Experts of a small language model: 10 layers.
Below are experts of layer 3 (counted from 0) of a mixture-of-experts language model. Rows are named router (the router's row for the expert), gate (a neuron's input weights, with its number), up (a neuron's input weights, with its number), down (a neuron's output weights, with its number) and show model dimensions 0-127. Each number is 50 + 12 x the weight over its row's rms, rounded and kept within 0 to 99.
After each expert's rows: a language model's description of what the expert responds to; "mostly gets" lists some tokens that are sent to it at least half of the time. This comes from a sample of Wikipedia text that the model never trained on.

# expert 60
router:53 65 60 65 42 67 52 38 62 32 51 52 48 48 59 52 62 58 45 68 63 56 61 40 43 68 54 64 46 28 62 72 68 74 46 72 74 61 45 44 56 58 69 61 52 42 27 53 70 64 40 36 58 62 41 45 46 46 33 43 47 53 28 36 66 63 52 37 60 58 38 60 59 39 49 33 37 43 61 51 47 65 57 50 55 26 36 63 76 43 60 32 57 60 49 37 54 44 47 42 69 67 52 51 52 54 44 68 40 65 37 48 57 66 76 39 58 53 38 73 54 49 60 48 52 36 60 44
gate0:36 38 43 41 50 32 48 27 41 62 50 49 47 53 42 57 59 59 48 66 51 54 59 73 42 58 46 29 51 45 59 54 31 63 52 47 52 55 42 58 69 50 53 41 61 50 47 45 63 54 65 52 51 52 34 50 35 51 42 60 76 48 52 72 56 58 60 39 46 72 77 44 47 35 46 54 53 43 65 62 31 43 40 69 76 58 55 72 69 31 38 64 48 60 48 48 36 64 57 25 77 47 33 40 23 40 60 55 70 39 17 56 39 49 62 52 37 60 49 52 43 62 58 60 57 42 58 50
up0:51 49 50 72 53 58 50 55 47 44 54 48 60 51 58 32 43 50 61 46 58 31 64 44 64 49 41 59 45 46 16 62 54 35 38 37 44 49 63 60 31 56 68 48 51 25 55 41 63 49 38 52 58 58 62 54 33 56 57 64 60 45 54 54 50 50 29 53 67 47 61 55 53 52 65 81 56 57 76 56 41 34 59 70 38 53 42 31 56 55 48 56 70 64 66 66 61 58 44 57 35 41 48 42 62 65 23 24 61 45 51 48 40 62 24 38 56 57 46 46 38 51 17 30 49 51 35 53
down0:38 41 39 45 45 56 79 52 46 61 39 40 43 63 45 40 52 51 42 48 38 49 50 67 47 50 52 55 48 87 48 47 47 49 64 41 34 50 49 52 69 37 41 42 46 52 64 59 37 50 67 63 32 38 72 39 43 48 54 56 47 63 44 52 48 49 68 65 51 65 69 39 76 59 49 58 46 35 58 54 56 42 62 24 60 63 48 60 43 43 52 63 45 33 60 65 40 60 65 42 45 47 35 38 65 68 23 67 43 48 49 38 37 63 86 56 39 38 48 68 55 74 63 74 62 52 52 55
Description: Lone capital or lowercase letters starting words or abbreviations, especially unit symbols like m, km, kg in sports and tables.
mostly gets: " m", " h", " Q", " cm", " lb", " k"

# expert 30
router:38 22 46 67 51 61 55 47 53 40 47 59 44 38 18 50 55 49 67 36 36 53 53 56 61 66 33 63 74 50 57 62 33 51 47 30 39 71 57 29 47 37 54 68 52 60 72 44 56 38 46 45 46 53 32 45 67 57 62 54 61 25 65 49 72 26 32 47 62 54 66 56 47 24 49 60 57 58 35 39 47 50 71 53 41 57 45 40 59 40 44 53 42 38 42 48 58 60 68 47 41 28 55 56 50 39 79 47 51 53 47 59 44 50 47 33 55 52 65 66 53 49 64 45 74 35 50 59
gate2:70 56 60 48 67 74 43 41 37 65 51 63 38 28 62 31 67 56 49 67 50 54 60 49 53 36 36 49 41 47 50 34 42 51 63 52 35 54 47 33 72 54 64 60 49 55 48 58 34 64 41 58 40 52 45 60 42 63 65 67 42 58 58 50 57 66 45 50 19 53 31 53 60 68 50 38 46 29 51 44 74 52 69 56 47 55 52 57 67 52 46 39 61 57 57 55 53 72 62 38 34 37 43 44 68 41 55 44 46 25 42 57 68 55 30 50 52 37 42 57 75 68 45 47 45 27 76 52
up2:52 53 34 52 53 48 53 62 40 54 58 37 57 52 29 60 46 42 38 57 67 45 60 55 67 32 49 67 43 57 48 54 46 57 64 53 61 46 48 38 48 26 53 60 50 49 60 29 58 54 47 35 69 45 67 39 32 50 64 13 61 63 41 38 59 61 56 46 64 63 29 58 25 55 47 50 66 55 52 40 44 51 56 73 45 46 64 39 69 54 54 56 51 49 62 46 66 29 67 80 54 78 36 61 39 66 64 52 51 20 50 54 52 39 59 60 43 33 63 44 69 31 49 41 41 53 49 47
down2:15 58 40 52 48 43 67 63 55 59 65 27 46 44 60 61 70 43 65 29 45 70 48 43 53 73 47 46 65 32 46 80 33 49 51 27 53 46 57 48 27 39 45 59 59 67 49 30 60 46 53 49 58 45 38 61 55 65 43 58 68 49 41 67 47 51 50 33 35 52 62 63 77 44 54 51 39 47 46 68 37 29 45 52 41 42 49 49 51 66 44 45 67 75 55 71 37 52 39 48 66 39 49 55 55 42 67 70 42 60 42 45 53 44 44 48 55 51 39 59 63 48 59 49 77 44 57 53
Description: Prepositions of place or time, chiefly in, also on, at, during, after a verb or noun: "in 1990", "at George Mason".
mostly gets: " in", " In", "In", " during", " at", " On"

# expert 36
router:50 42 50 29 77 31 49 23 48 50 56 41 43 55 54 37 47 31 46 41 40 49 40 64 46 85 46 48 28 29 54 48 55 52 64 34 64 47 47 42 53 43 55 40 61 43 39 37 67 58 50 43 61 52 49 51 52 51 54 59 49 27 44 51 58 67 54 57 51 49 68 40 44 51 31 51 59 48 44 63 35 61 59 29 65 71 72 41 51 42 61 61 34 51 56 56 61 56 36 42 59 25 56 59 40 59 49 58 37 40 24 57 34 49 43 22 55 47 35 78 61 48 48 51 41 48 44 82
gate3:67 62 60 66 68 59 42 51 40 73 63 54 57 50 52 59 52 44 35 39 51 36 47 42 68 48 35 29 50 21 33 44 60 40 45 53 36 59 53 36 45 49 50 58 62 63 50 56 54 15 67 53 58 58 55 47 60 60 59 47 44 62 50 32 40 51 45 38 39 28 50 42 49 60 61 55 51 61 47 36 41 46 43 52 47 58 66 29 45 53 39 72 50 47 63 66 38 54 61 52 32 68 66 42 58 58 72 38 27 39 66 42 66 43 39 62 35 56 30 42 41 40 15 53 55 61 69 37
up3:26 51 58 37 47 56 36 60 44 36 49 38 46 47 62 39 65 44 43 42 46 52 55 35 30 47 43 42 60 65 59 62 45 56 52 34 37 64 59 41 48 60 21 62 37 38 64 47 54 35 54 53 35 41 42 56 70 40 28 16 44 47 48 56 45 44 67 73 50 41 55 69 61 50 20 21 47 52 56 35 61 30 51 59 37 53 69 44 45 59 56 61 30 56 50 41 58 68 60 41 70 65 41 52 60 74 55 63 54 56 50 51 42 51 47 45 62 35 55 46 36 65 44 44 43 67 32 67
down3:34 54 57 48 60 39 78 49 33 25 54 51 42 59 65 39 47 54 48 49 37 40 39 76 40 57 49 41 56 63 34 52 42 50 51 54 52 55 62 36 64 57 52 33 42 70 35 37 48 83 41 48 63 45 44 59 36 65 77 29 50 33 63 32 33 61 36 52 42 46 61 55 49 29 29 42 47 39 49 59 47 63 66 45 60 73 65 59 52 65 50 57 47 29 58 32 64 53 45 49 46 46 46 46 29 56 43 61 35 29 32 52 49 70 62 50 57 49 27 47 62 48 61 60 48 56 54 69
Description: Month names in dates, after a day number or "in/on", e.g. 14 March 1856, In December 2009, late April.
mostly gets: " January", " March", " October", " September", " August", " June"

# expert 1
router:50 40 57 69 47 53 47 50 39 58 53 49 40 55 38 42 47 78 42 45 46 68 31 60 38 48 41 61 31 51 61 47 57 48 24 67 65 46 28 48 51 48 55 51 68 41 41 56 46 39 54 56 52 44 50 50 46 66 46 48 45 76 34 39 57 65 34 37 41 48 35 40 47 56 62 57 23 53 62 60 27 78 47 61 35 41 40 72 44 56 58 38 40 62 64 68 36 29 46 80 55 64 41 47 55 46 45 38 59 36 59 49 59 67 66 53 23 46 55 54 65 36 35 56 38 24 45 48
gate0:45 52 53 45 52 54 57 53 32 57 48 49 43 57 57 69 48 74 55 25 50 56 62 55 41 63 46 48 61 82 44 49 87 46 57 75 49 62 50 29 65 83 63 28 38 53 64 52 66 35 34 44 50 37 50 51 58 45 44 40 56 58 62 41 44 60 53 49 28 38 59 46 66 69 55 40 44 51 47 51 42 66 38 37 45 54 49 57 38 31 45 36 41 74 72 37 48 56 35 35 45 45 54 50 54 54 47 59 50 51 55 37 41 22 30 54 54 31 64 60 54 53 34 73 39 49 50 44
up0:37 52 46 32 69 52 55 59 65 42 27 53 54 44 54 50 21 48 52 47 33 53 38 42 43 43 64 47 37 45 68 35 49 53 60 58 42 41 57 73 51 69 51 58 53 41 64 44 58 65 61 42 40 41 31 73 69 55 73 43 56 44 15 28 22 43 55 39 64 42 36 51 65 61 37 50 44 32 54 51 45 58 35 60 46 46 48 53 18 71 31 44 37 60 63 63 53 45 42 43 51 58 60 74 64 45 61 61 40 47 62 53 39 32 39 46 61 43 44 53 53 41 65 41 52 55 39 51
down0:48 32 55 63 69 62 41 53 54 56 29 60 54 47 56 61 39 47 69 49 48 60 48 65 40 36 20 52 57 50 37 45 56 53 61 68 46 39 54 41 46 56 36 76 62 56 38 67 56 34 44 50 51 52 74 30 38 70 39 47 49 61 49 56 52 29 39 51 46 39 56 54 51 41 59 29 63 44 59 49 42 53 34 71 56 43 50 65 57 38 29 49 55 38 46 59 41 73 40 43 67 37 22 52 71 59 46 48 37 60 42 70 36 26 63 78 54 39 46 39 47 58 51 48 47 34 67 65
Description: Single letters and short pieces inside non-English proper names, especially Hungarian, Slavic and Finnish ones, such as z, k, ž, m.
mostly gets: "z", "q", "k", "ki", "ž", "b"

# expert 0
router:70 39 46 46 46 38 46 53 42 54 52 64 56 48 40 48 43 33 58 50 43 82 49 53 62 43 25 72 52 58 60 54 26 60 57 73 40 69 52 33 57 38 53 49 71 42 67 62 35 52 54 56 52 46 30 47 53 52 48 45 42 40 62 50 68 11 37 62 54 43 49 51 25 54 69 71 58 58 46 39 61 18 53 40 51 47 41 57 30 44 50 59 31 48 41 54 61 47 71 33 31 25 42 59 47 51 59 62 45 52 50 59 64 55 48 53 62 49 63 55 65 39 50 40 55 38 64 42
gate0:54 58 47 50 51 44 37 48 40 49 48 13 35 46 67 51 49 60 32 44 58 45 69 57 43 47 29 23 60 36 44 50 53 68 61 39 42 39 60 64 55 56 67 29 55 30 43 50 65 45 60 69 46 58 41 34 56 48 63 49 59 62 27 52 46 29 50 59 49 44 51 51 69 60 30 46 35 69 46 54 48 31 62 42 39 57 41 50 58 80 52 31 38 71 60 59 49 56 38 40 55 53 41 49 30 41 58 62 67 60 50 58 41 60 36 58 33 59 60 56 50 37 41 36 75 29 40 35
up0:30 66 52 72 66 42 28 70 44 62 70 27 60 49 53 54 55 49 53 51 48 54 39 65 62 54 50 51 37 46 51 57 57 53 61 37 49 34 75 68 39 65 37 65 47 64 59 38 52 56 42 46 42 54 51 42 44 47 62 51 54 52 44 27 43 38 38 42 30 50 56 33 44 42 48 76 66 53 38 50 59 58 53 39 35 56 29 36 37 66 70 46 56 44 37 32 57 51 54 45 58 41 29 45 49 53 48 38 90 42 61 48 46 68 36 45 59 45 35 56 23 39 50 60 70 52 69 63
down0:58 61 41 44 66 61 36 45 46 58 58 59 65 66 57 50 69 48 50 47 42 38 38 38 54 43 50 70 57 46 43 49 35 59 59 54 71 50 63 41 56 54 62 61 56 60 56 52 51 85 57 50 75 66 31 63 42 52 51 51 54 60 40 49 70 56 36 29 41 34 37 63 43 49 77 36 56 45 54 46 70 22 47 46 32 42 68 48 53 51 46 78 45 40 41 37 75 25 24 56 55 39 38 66 46 53 52 57 50 36 38 49 64 47 58 46 66 33 57 64 66 52 53 54 54 67 64 45
Description: Prepositions linking a noun to its complement or agent, mostly of, by, with, e.g. member of, painting by, featuring.
mostly gets: " by", " Of", " With", " featuring", " of", " with"

# expert 4
router:58 68 47 29 55 34 39 53 59 62 49 64 55 19 51 48 53 14 39 51 46 27 49 43 53 39 36 59 46 52 42 57 53 53 82 59 19 47 42 56 52 59 47 46 61 62 51 66 39 41 57 50 38 30 34 47 32 38 35 57 34 61 44 46 57 47 47 45 52 54 71 49 29 60 60 55 44 66 48 57 57 28 40 49 34 26 68 48 49 33 48 48 35 54 58 49 30 51 42 43 33 54 40 74 45 65 60 56 50 54 63 55 45 51 31 73 35 57 53 36 41 40 50 42 65 66 51 43
gate1:36 33 49 42 38 48 41 43 63 80 64 43 52 46 39 43 61 56 59 57 63 35 41 53 43 45 42 49 30 39 43 63 34 36 49 53 60 57 36 69 60 45 35 57 58 42 55 71 51 45 56 37 56 41 42 66 55 51 63 51 58 38 38 43 51 63 26 51 67 44 47 60 40 73 37 46 47 45 33 34 37 30 52 49 22 34 51 51 44 47 64 50 39 34 33 52 45 41 75 49 72 47 67 67 58 61 45 52 66 47 55 51 64 55 51 66 55 35 41 68 71 28 62 78 64 31 50 56
up1:54 68 61 38 44 64 67 48 38 45 27 40 45 35 75 33 53 44 52 57 40 36 58 62 49 53 63 57 64 39 45 44 41 28 59 48 28 55 38 44 42 48 41 55 35 50 52 67 51 73 62 42 50 69 57 58 39 42 59 40 50 59 74 44 32 44 52 66 39 30 67 33 44 34 52 47 73 40 74 37 44 57 47 48 39 44 23 50 68 46 61 65 40 52 60 28 58 66 55 34 58 57 59 64 46 44 51 41 55 27 63 56 44 44 46 53 60 61 59 65 41 49 75 54 59 63 55 75
down1:62 41 61 60 50 45 24 41 40 66 29 46 39 54 57 57 61 74 65 63 35 52 45 70 65 58 26 44 68 39 38 44 50 55 55 23 49 46 60 45 47 53 58 59 54 52 44 80 48 43 37 59 35 44 43 41 50 52 55 48 48 54 31 43 52 72 47 64 44 59 61 56 66 46 67 56 58 35 59 24 67 49 54 38 76 65 51 39 64 65 45 44 64 56 59 67 43 48 46 36 50 45 44 46 66 52 68 63 59 10 37 54 41 45 49 40 48 35 35 56 39 68 53 42 60 52 35 47
Description: Word-final derivational suffixes completing a word begun by earlier pieces, such as persist-ent, Islam-ic, Molec-ular, attempt-ing, Lament-ation.
mostly gets: "ism", "itive", "ration", "atic", "ular", "ial"

# expert 54
router:70 51 50 39 68 66 72 41 72 43 47 38 45 40 57 55 46 66 65 40 57 57 58 35 47 68 57 40 69 26 64 45 55 65 59 64 55 47 55 58 53 53 48 65 46 30 47 52 45 66 56 47 40 39 29 36 64 41 23 41 64 40 45 65 65 60 67 75 74 41 73 35 39 30 47 59 56 43 70 45 53 69 42 49 47 44 54 36 59 50 47 56 57 50 59 61 51 44 20 53 55 38 39 54 57 47 40 52 70 56 34 54 49 45 55 58 62 26 53 60 58 63 50 42 74 53 69 52
gate1:56 49 65 50 67 48 60 47 65 51 49 55 47 64 54 49 56 66 61 43 52 68 61 51 61 25 62 52 50 48 64 55 44 70 69 46 30 53 68 42 45 62 39 61 47 68 60 69 47 43 61 51 48 53 27 63 62 65 56 54 17 54 37 37 55 32 80 58 38 61 49 30 46 64 80 47 54 44 45 33 46 58 39 56 47 51 51 70 36 52 51 64 43 68 59 42 50 72 49 48 49 25 43 54 30 53 60 47 41 49 47 41 57 43 50 36 46 65 40 63 29 71 60 43 52 76 44 58
up1:60 53 62 53 67 61 50 39 39 60 50 48 65 55 38 43 32 38 46 43 49 79 47 47 37 56 21 67 43 61 43 52 66 41 23 51 62 34 38 61 53 52 37 53 58 29 64 50 52 56 48 47 56 60 54 58 67 47 66 39 59 49 45 41 51 60 29 47 47 58 49 69 54 46 31 46 47 57 48 60 46 27 31 63 52 66 47 62 57 36 37 46 40 48 58 38 44 55 69 69 78 68 50 50 50 52 70 58 55 37 69 51 55 53 71 35 53 54 41 86 60 30 46 78 55 50 61 51
down1:44 59 64 59 57 57 64 61 40 48 65 58 35 54 70 53 52 40 38 91 53 70 37 39 35 40 71 49 48 54 39 45 44 72 38 51 21 53 50 63 37 55 32 35 54 55 45 55 31 62 55 43 42 54 31 55 68 54 61 33 59 52 57 55 72 44 65 61 42 45 41 28 68 49 50 74 41 55 52 49 39 53 49 64 46 60 41 52 58 42 40 70 61 30 49 39 53 30 54 62 64 43 58 40 39 76 41 50 44 67 59 60 67 48 57 59 59 60 30 53 66 44 51 46 46 29 53 43
Description: Table pipes or semicolons placed between numbers in statistics rows, e.g. season stats, league tables, win–loss records.
mostly gets: " 6;", " 3;", "–1;", "–2;", " 16;", " 5;"

# expert 34
router:52 41 45 47 44 49 51 52 43 76 50 30 48 29 26 47 71 31 43 59 55 40 43 54 42 50 55 58 25 33 60 39 75 52 63 26 45 63 69 51 34 68 62 63 69 32 38 44 61 41 47 53 56 47 47 53 59 45 52 71 51 69 34 40 36 64 45 56 34 28 47 33 29 45 46 63 24 43 62 53 33 62 48 60 32 45 37 62 62 37 43 61 34 56 57 45 44 65 56 47 42 57 40 48 50 55 70 52 51 44 54 49 59 50 47 59 31 52 36 66 78 37 41 32 43 50 56 46
gate3:28 30 30 60 48 34 30 41 47 48 65 31 55 70 60 40 72 39 61 68 33 36 35 53 45 40 57 37 64 38 42 43 50 41 44 66 63 46 45 52 44 53 59 48 37 61 71 58 54 39 41 37 76 45 52 51 62 48 57 53 45 64 49 55 47 64 48 58 11 51 51 35 44 47 64 45 53 74 57 48 42 42 61 49 71 74 75 53 53 59 39 41 54 54 44 33 54 56 43 45 34 49 55 57 52 55 53 63 48 33 37 63 73 56 45 20 39 52 62 54 44 45 65 58 63 43 42 32
up3:38 57 56 32 45 42 44 54 47 39 68 58 57 48 57 45 57 44 38 54 61 67 42 49 55 53 29 60 54 43 26 49 48 53 44 45 69 41 70 34 50 57 43 51 48 54 51 44 52 52 68 23 38 62 29 42 50 43 48 34 44 40 51 59 48 55 50 55 32 52 57 62 60 70 56 61 62 74 62 56 37 31 65 48 37 52 70 76 45 48 66 50 48 36 40 54 41 48 58 31 48 37 74 81 37 51 59 56 67 38 30 70 52 54 55 64 66 31 55 74 56 33 60 46 38 51 78 50
down3:48 67 54 50 47 56 61 64 49 34 67 70 56 59 20 60 32 48 54 72 63 54 45 64 58 68 42 56 56 72 61 57 52 57 26 54 50 53 50 43 59 35 48 37 53 68 49 55 51 73 33 47 35 65 49 52 32 70 47 61 30 44 35 41 42 46 77 52 57 55 50 61 40 58 47 50 51 39 35 44 58 61 47 43 55 43 62 33 35 61 48 65 40 34 18 56 49 51 29 65 51 27 36 61 69 41 33 58 57 49 49 45 48 57 58 49 49 71 46 51 40 76 55 64 39 68 50 59
Description: Single letters or short consonant clusters inside proper names and words, such as Pear-l, Ear-l, Bar-cel-ona, Sard-in-ia, neck-l-aces.
mostly gets: "ropolitan", "enh", "str", "gi", "isl", "ghan"

# expert 33
router:39 45 45 73 43 46 43 40 36 57 54 38 54 73 59 50 38 43 40 57 26 71 21 53 60 58 61 64 49 59 40 58 39 56 60 42 73 57 45 56 41 48 64 33 51 64 40 34 60 63 60 54 59 54 50 48 74 51 60 57 46 38 31 42 33 31 46 50 44 55 27 32 44 62 51 78 59 53 66 41 42 52 38 77 40 46 50 57 42 52 35 54 60 58 64 31 67 55 52 44 40 46 45 60 59 29 64 69 48 59 41 69 78 40 50 44 26 59 68 54 44 57 57 43 47 38 48 55
gate0:43 43 46 58 55 44 39 50 42 64 65 67 73 46 68 60 51 43 51 50 46 33 45 48 48 35 51 55 62 42 62 57 38 47 56 59 63 34 45 51 53 84 56 46 45 50 43 77 42 43 34 45 45 55 62 58 61 63 46 44 63 77 49 54 51 49 37 68 48 41 75 36 47 51 65 47 42 44 64 56 54 46 45 61 67 38 45 56 43 58 49 66 72 73 58 47 46 67 59 43 22 38 38 64 64 51 44 43 76 50 66 52 34 26 65 28 29 31 33 42 38 31 32 50 50 42 56 47
up0:39 52 38 44 44 38 45 62 42 52 39 52 54 32 37 33 34 45 47 45 52 39 38 66 31 27 58 38 51 60 29 43 62 46 65 41 49 72 51 41 51 32 56 37 45 30 66 29 31 56 33 29 68 52 62 35 45 59 32 34 67 47 36 43 63 48 58 42 70 35 64 37 40 44 37 32 40 55 35 49 61 49 38 41 54 36 61 51 54 57 65 58 55 45 51 51 34 42 39 42 40 45 52 42 56 51 41 52 37 49 46 64 51 44 34 27 48 69 49 70 71 60 13 62 59 45 51 37
down0:51 48 39 27 53 48 26 44 27 53 54 50 59 46 57 61 55 53 44 47 43 35 60 51 57 47 46 40 51 60 56 41 45 50 34 50 41 31 56 44 35 32 53 48 48 52 33 49 34 86 57 15 28 26 60 45 51 44 46 57 48 50 54 47 63 62 61 64 42 40 51 38 40 66 55 64 46 40 67 79 42 54 30 50 45 19 58 53 60 25 68 48 50 40 44 23 54 45 63 51 56 59 52 39 59 59 47 28 53 47 62 39 40 20 43 60 42 56 43 49 65 31 51 57 49 57 38 50
Description: Opening of a surname or middle initial right after a given name, such as Robert Mc-Whorter, Robert C., Elliot B-onds, Joe.
mostly gets: " Mc", " McG", " Ger", " D.", " McC", " McK"

# expert 25
router:62 65 44 72 48 77 34 47 69 52 58 52 53 46 85 41 41 67 46 45 49 52 51 46 35 28 57 47 47 38 49 56 53 33 47 34 43 44 70 42 57 64 34 72 61 44 48 70 48 49 48 51 56 60 47 57 22 45 39 36 61 57 69 45 38 51 43 37 43 53 67 72 48 45 42 50 38 62 58 67 46 43 48 53 49 37 40 65 36 67 41 44 28 58 39 48 37 31 70 58 47 48 39 44 46 64 43 81 43 47 55 47 54 60 59 69 46 60 65 18 46 42 40 35 55 64 55 47
gate3:43 53 42 25 39 53 65 42 56 31 50 67 55 45 62 50 55 61 60 58 40 40 35 45 66 28 54 68 33 65 54 55 41 73 47 62 73 30 89 43 70 41 51 56 58 70 70 61 53 60 31 37 62 53 60 69 47 64 51 36 52 47 61 45 54 44 58 52 60 48 53 43 43 34 24 69 55 51 46 48 46 73 47 51 47 47 35 49 64 55 31 57 25 55 44 36 55 50 54 55 54 38 48 52 52 63 43 55 29 46 64 31 51 27 71 46 35 46 59 49 46 57 49 42 64 52 35 53
up3:38 44 47 45 42 40 38 33 45 47 33 53 54 71 49 30 57 49 42 44 62 44 33 52 33 41 56 49 56 69 49 40 37 33 44 61 34 72 48 63 32 40 43 33 29 43 55 37 37 71 63 44 57 36 39 39 57 60 64 42 40 45 58 45 64 55 53 38 63 60 32 38 55 74 29 35 29 35 47 54 47 31 36 57 57 33 58 46 43 20 62 48 49 48 32 55 35 57 32 39 59 44 56 50 57 62 44 70 80 60 46 58 43 31 50 29 52 41 53 51 61 44 34 33 48 50 54 68
down3:64 56 60 24 61 21 42 34 60 32 63 48 19 66 67 33 48 56 46 50 45 64 61 67 48 30 54 58 32 61 54 66 52 46 63 53 43 39 80 22 43 59 35 44 50 59 67 58 53 60 48 54 64 54 33 35 63 54 49 43 47 56 54 52 29 37 36 57 63 38 53 50 55 42 49 48 43 75 52 34 47 56 50 60 45 81 38 46 55 36 47 51 47 44 47 49 52 42 61 50 67 42 57 35 50 61 53 42 29 65 67 52 30 49 52 67 50 52 50 66 61 46 46 59 62 63 72 53
Description: Second fragment of ordinary words after a short opening piece, such as ic in picnic, al in battalion, lif in life.
mostly gets: " cal", "weet", "resh", " pros", "ambig", " stor"

# expert 11
router:50 69 61 74 34 58 50 39 38 59 49 42 40 68 50 53 46 36 49 75 42 60 39 43 66 56 51 77 49 50 48 57 52 51 50 54 73 55 33 53 62 60 68 68 66 56 39 46 44 57 36 47 49 49 44 45 78 47 50 47 53 57 40 21 41 46 43 39 57 57 33 37 46 46 45 49 58 66 66 41 51 73 36 64 44 44 39 56 46 42 43 23 61 59 58 28 69 50 49 32 54 61 54 60 61 20 64 59 46 56 43 58 70 68 55 35 37 63 54 65 64 51 57 49 52 25 35 65
gate2:44 77 40 37 43 48 34 54 45 72 54 45 40 64 51 37 63 66 68 48 44 45 39 34 53 66 36 51 51 44 64 32 53 52 35 52 60 60 51 39 47 31 36 49 60 44 63 55 49 40 45 39 45 33 49 82 58 53 43 51 34 51 44 27 49 48 62 37 52 66 60 52 41 57 49 44 42 37 30 44 44 52 40 66 36 51 49 42 55 68 58 39 23 58 52 70 43 53 39 43 86 35 27 61 39 38 49 40 34 26 49 35 49 46 42 36 71 62 29 57 43 54 65 35 46 44 65 58
up2:67 46 43 54 63 54 47 36 52 51 53 67 51 46 50 47 54 50 42 38 50 70 62 36 58 54 73 47 48 64 51 72 70 28 32 31 35 26 31 43 55 51 58 70 49 37 51 50 63 43 41 46 59 60 48 38 29 42 44 43 67 40 51 61 46 58 39 39 75 50 34 54 53 52 71 68 63 58 70 40 60 49 56 38 48 72 69 51 42 28 64 46 50 57 74 39 42 35 75 52 53 44 62 22 67 53 59 49 27 47 37 46 46 68 46 41 38 53 52 46 51 47 47 34 55 65 31 44
down2:46 32 50 63 78 52 79 48 44 33 48 59 54 47 54 40 53 49 67 42 40 78 57 49 45 42 30 47 33 40 40 57 32 44 62 67 35 59 61 62 55 51 41 46 37 41 38 45 32 40 55 36 44 26 64 44 47 34 48 59 36 58 45 38 65 69 47 60 48 43 50 46 42 35 59 34 28 51 43 41 64 56 64 53 58 62 65 39 61 32 41 46 59 45 61 50 49 57 37 53 45 51 66 51 35 60 44 42 25 73 49 43 79 69 41 45 43 41 61 67 67 55 33 74 34 46 59 54
Description: Single capital-letter word-starts beginning a proper name, mostly surnames or second names in lists and tables, like B(rew), L(ange), D(E).
mostly gets: " B", " H", " D", " Br", "-F", " K"

# expert 10
router:43 53 39 41 52 35 48 53 33 57 61 57 46 25 54 33 50 37 49 40 58 28 61 30 79 55 50 52 50 75 49 54 51 59 61 66 36 47 44 56 59 64 47 41 65 60 39 56 36 58 34 41 32 36 49 45 38 47 71 55 42 58 48 26 57 22 48 55 45 26 59 46 48 55 64 35 45 68 51 55 47 50 42 39 43 45 54 82 35 46 69 42 47 47 64 55 28 29 37 34 38 19 64 56 39 42 47 42 46 64 58 52 56 38 58 47 45 58 46 76 48 32 53 56 53 45 35 64
gate0:72 43 41 67 47 51 30 42 49 45 60 39 48 44 58 41 35 38 40 66 43 39 67 63 62 48 28 38 58 22 49 53 63 57 48 56 43 44 44 60 72 48 46 53 47 37 39 52 40 37 44 70 46 50 65 46 41 65 52 37 48 48 42 75 42 40 53 41 53 66 40 36 63 53 32 38 52 51 40 42 29 62 43 58 28 36 48 57 35 36 40 51 47 58 54 66 44 83 56 63 51 53 66 66 64 35 32 46 34 45 67 45 44 22 53 69 62 61 51 36 53 68 36 40 27 43 36 41
up0:39 42 50 65 37 53 42 40 43 39 59 73 54 46 50 67 56 49 62 46 39 46 27 58 47 59 52 50 28 50 35 54 61 50 57 29 50 33 44 44 61 38 48 32 74 51 74 53 57 54 37 52 33 58 58 51 49 58 54 58 59 57 62 61 39 46 37 73 30 46 38 29 57 41 50 53 48 72 73 62 55 49 58 41 30 68 54 17 67 41 41 39 52 59 51 54 27 51 60 64 64 45 35 40 54 45 40 44 63 44 33 74 45 64 48 29 45 50 40 61 53 46 33 62 76 42 31 56
down0:39 55 38 54 41 61 52 51 66 53 53 47 68 61 43 45 62 18 65 44 25 45 38 53 68 64 57 53 46 59 43 33 42 59 24 57 34 48 52 53 65 52 50 53 45 55 52 63 56 34 44 44 34 73 52 27 64 69 61 60 60 64 47 35 36 55 37 42 49 49 38 54 32 35 84 46 38 79 56 52 54 52 57 29 62 37 45 57 50 73 50 58 45 56 64 70 49 53 70 64 36 58 39 50 42 45 43 51 53 41 46 40 11 50 32 50 40 50 51 58 59 57 53 47 62 47 47 59
Description: Possessive 's and ' after names and nouns, plus suffixes finishing adjectives or names, as in Wallace's, Churches', African American, yearly.
mostly gets: "'s", "ional", "er's", "en's", "s'", "-based"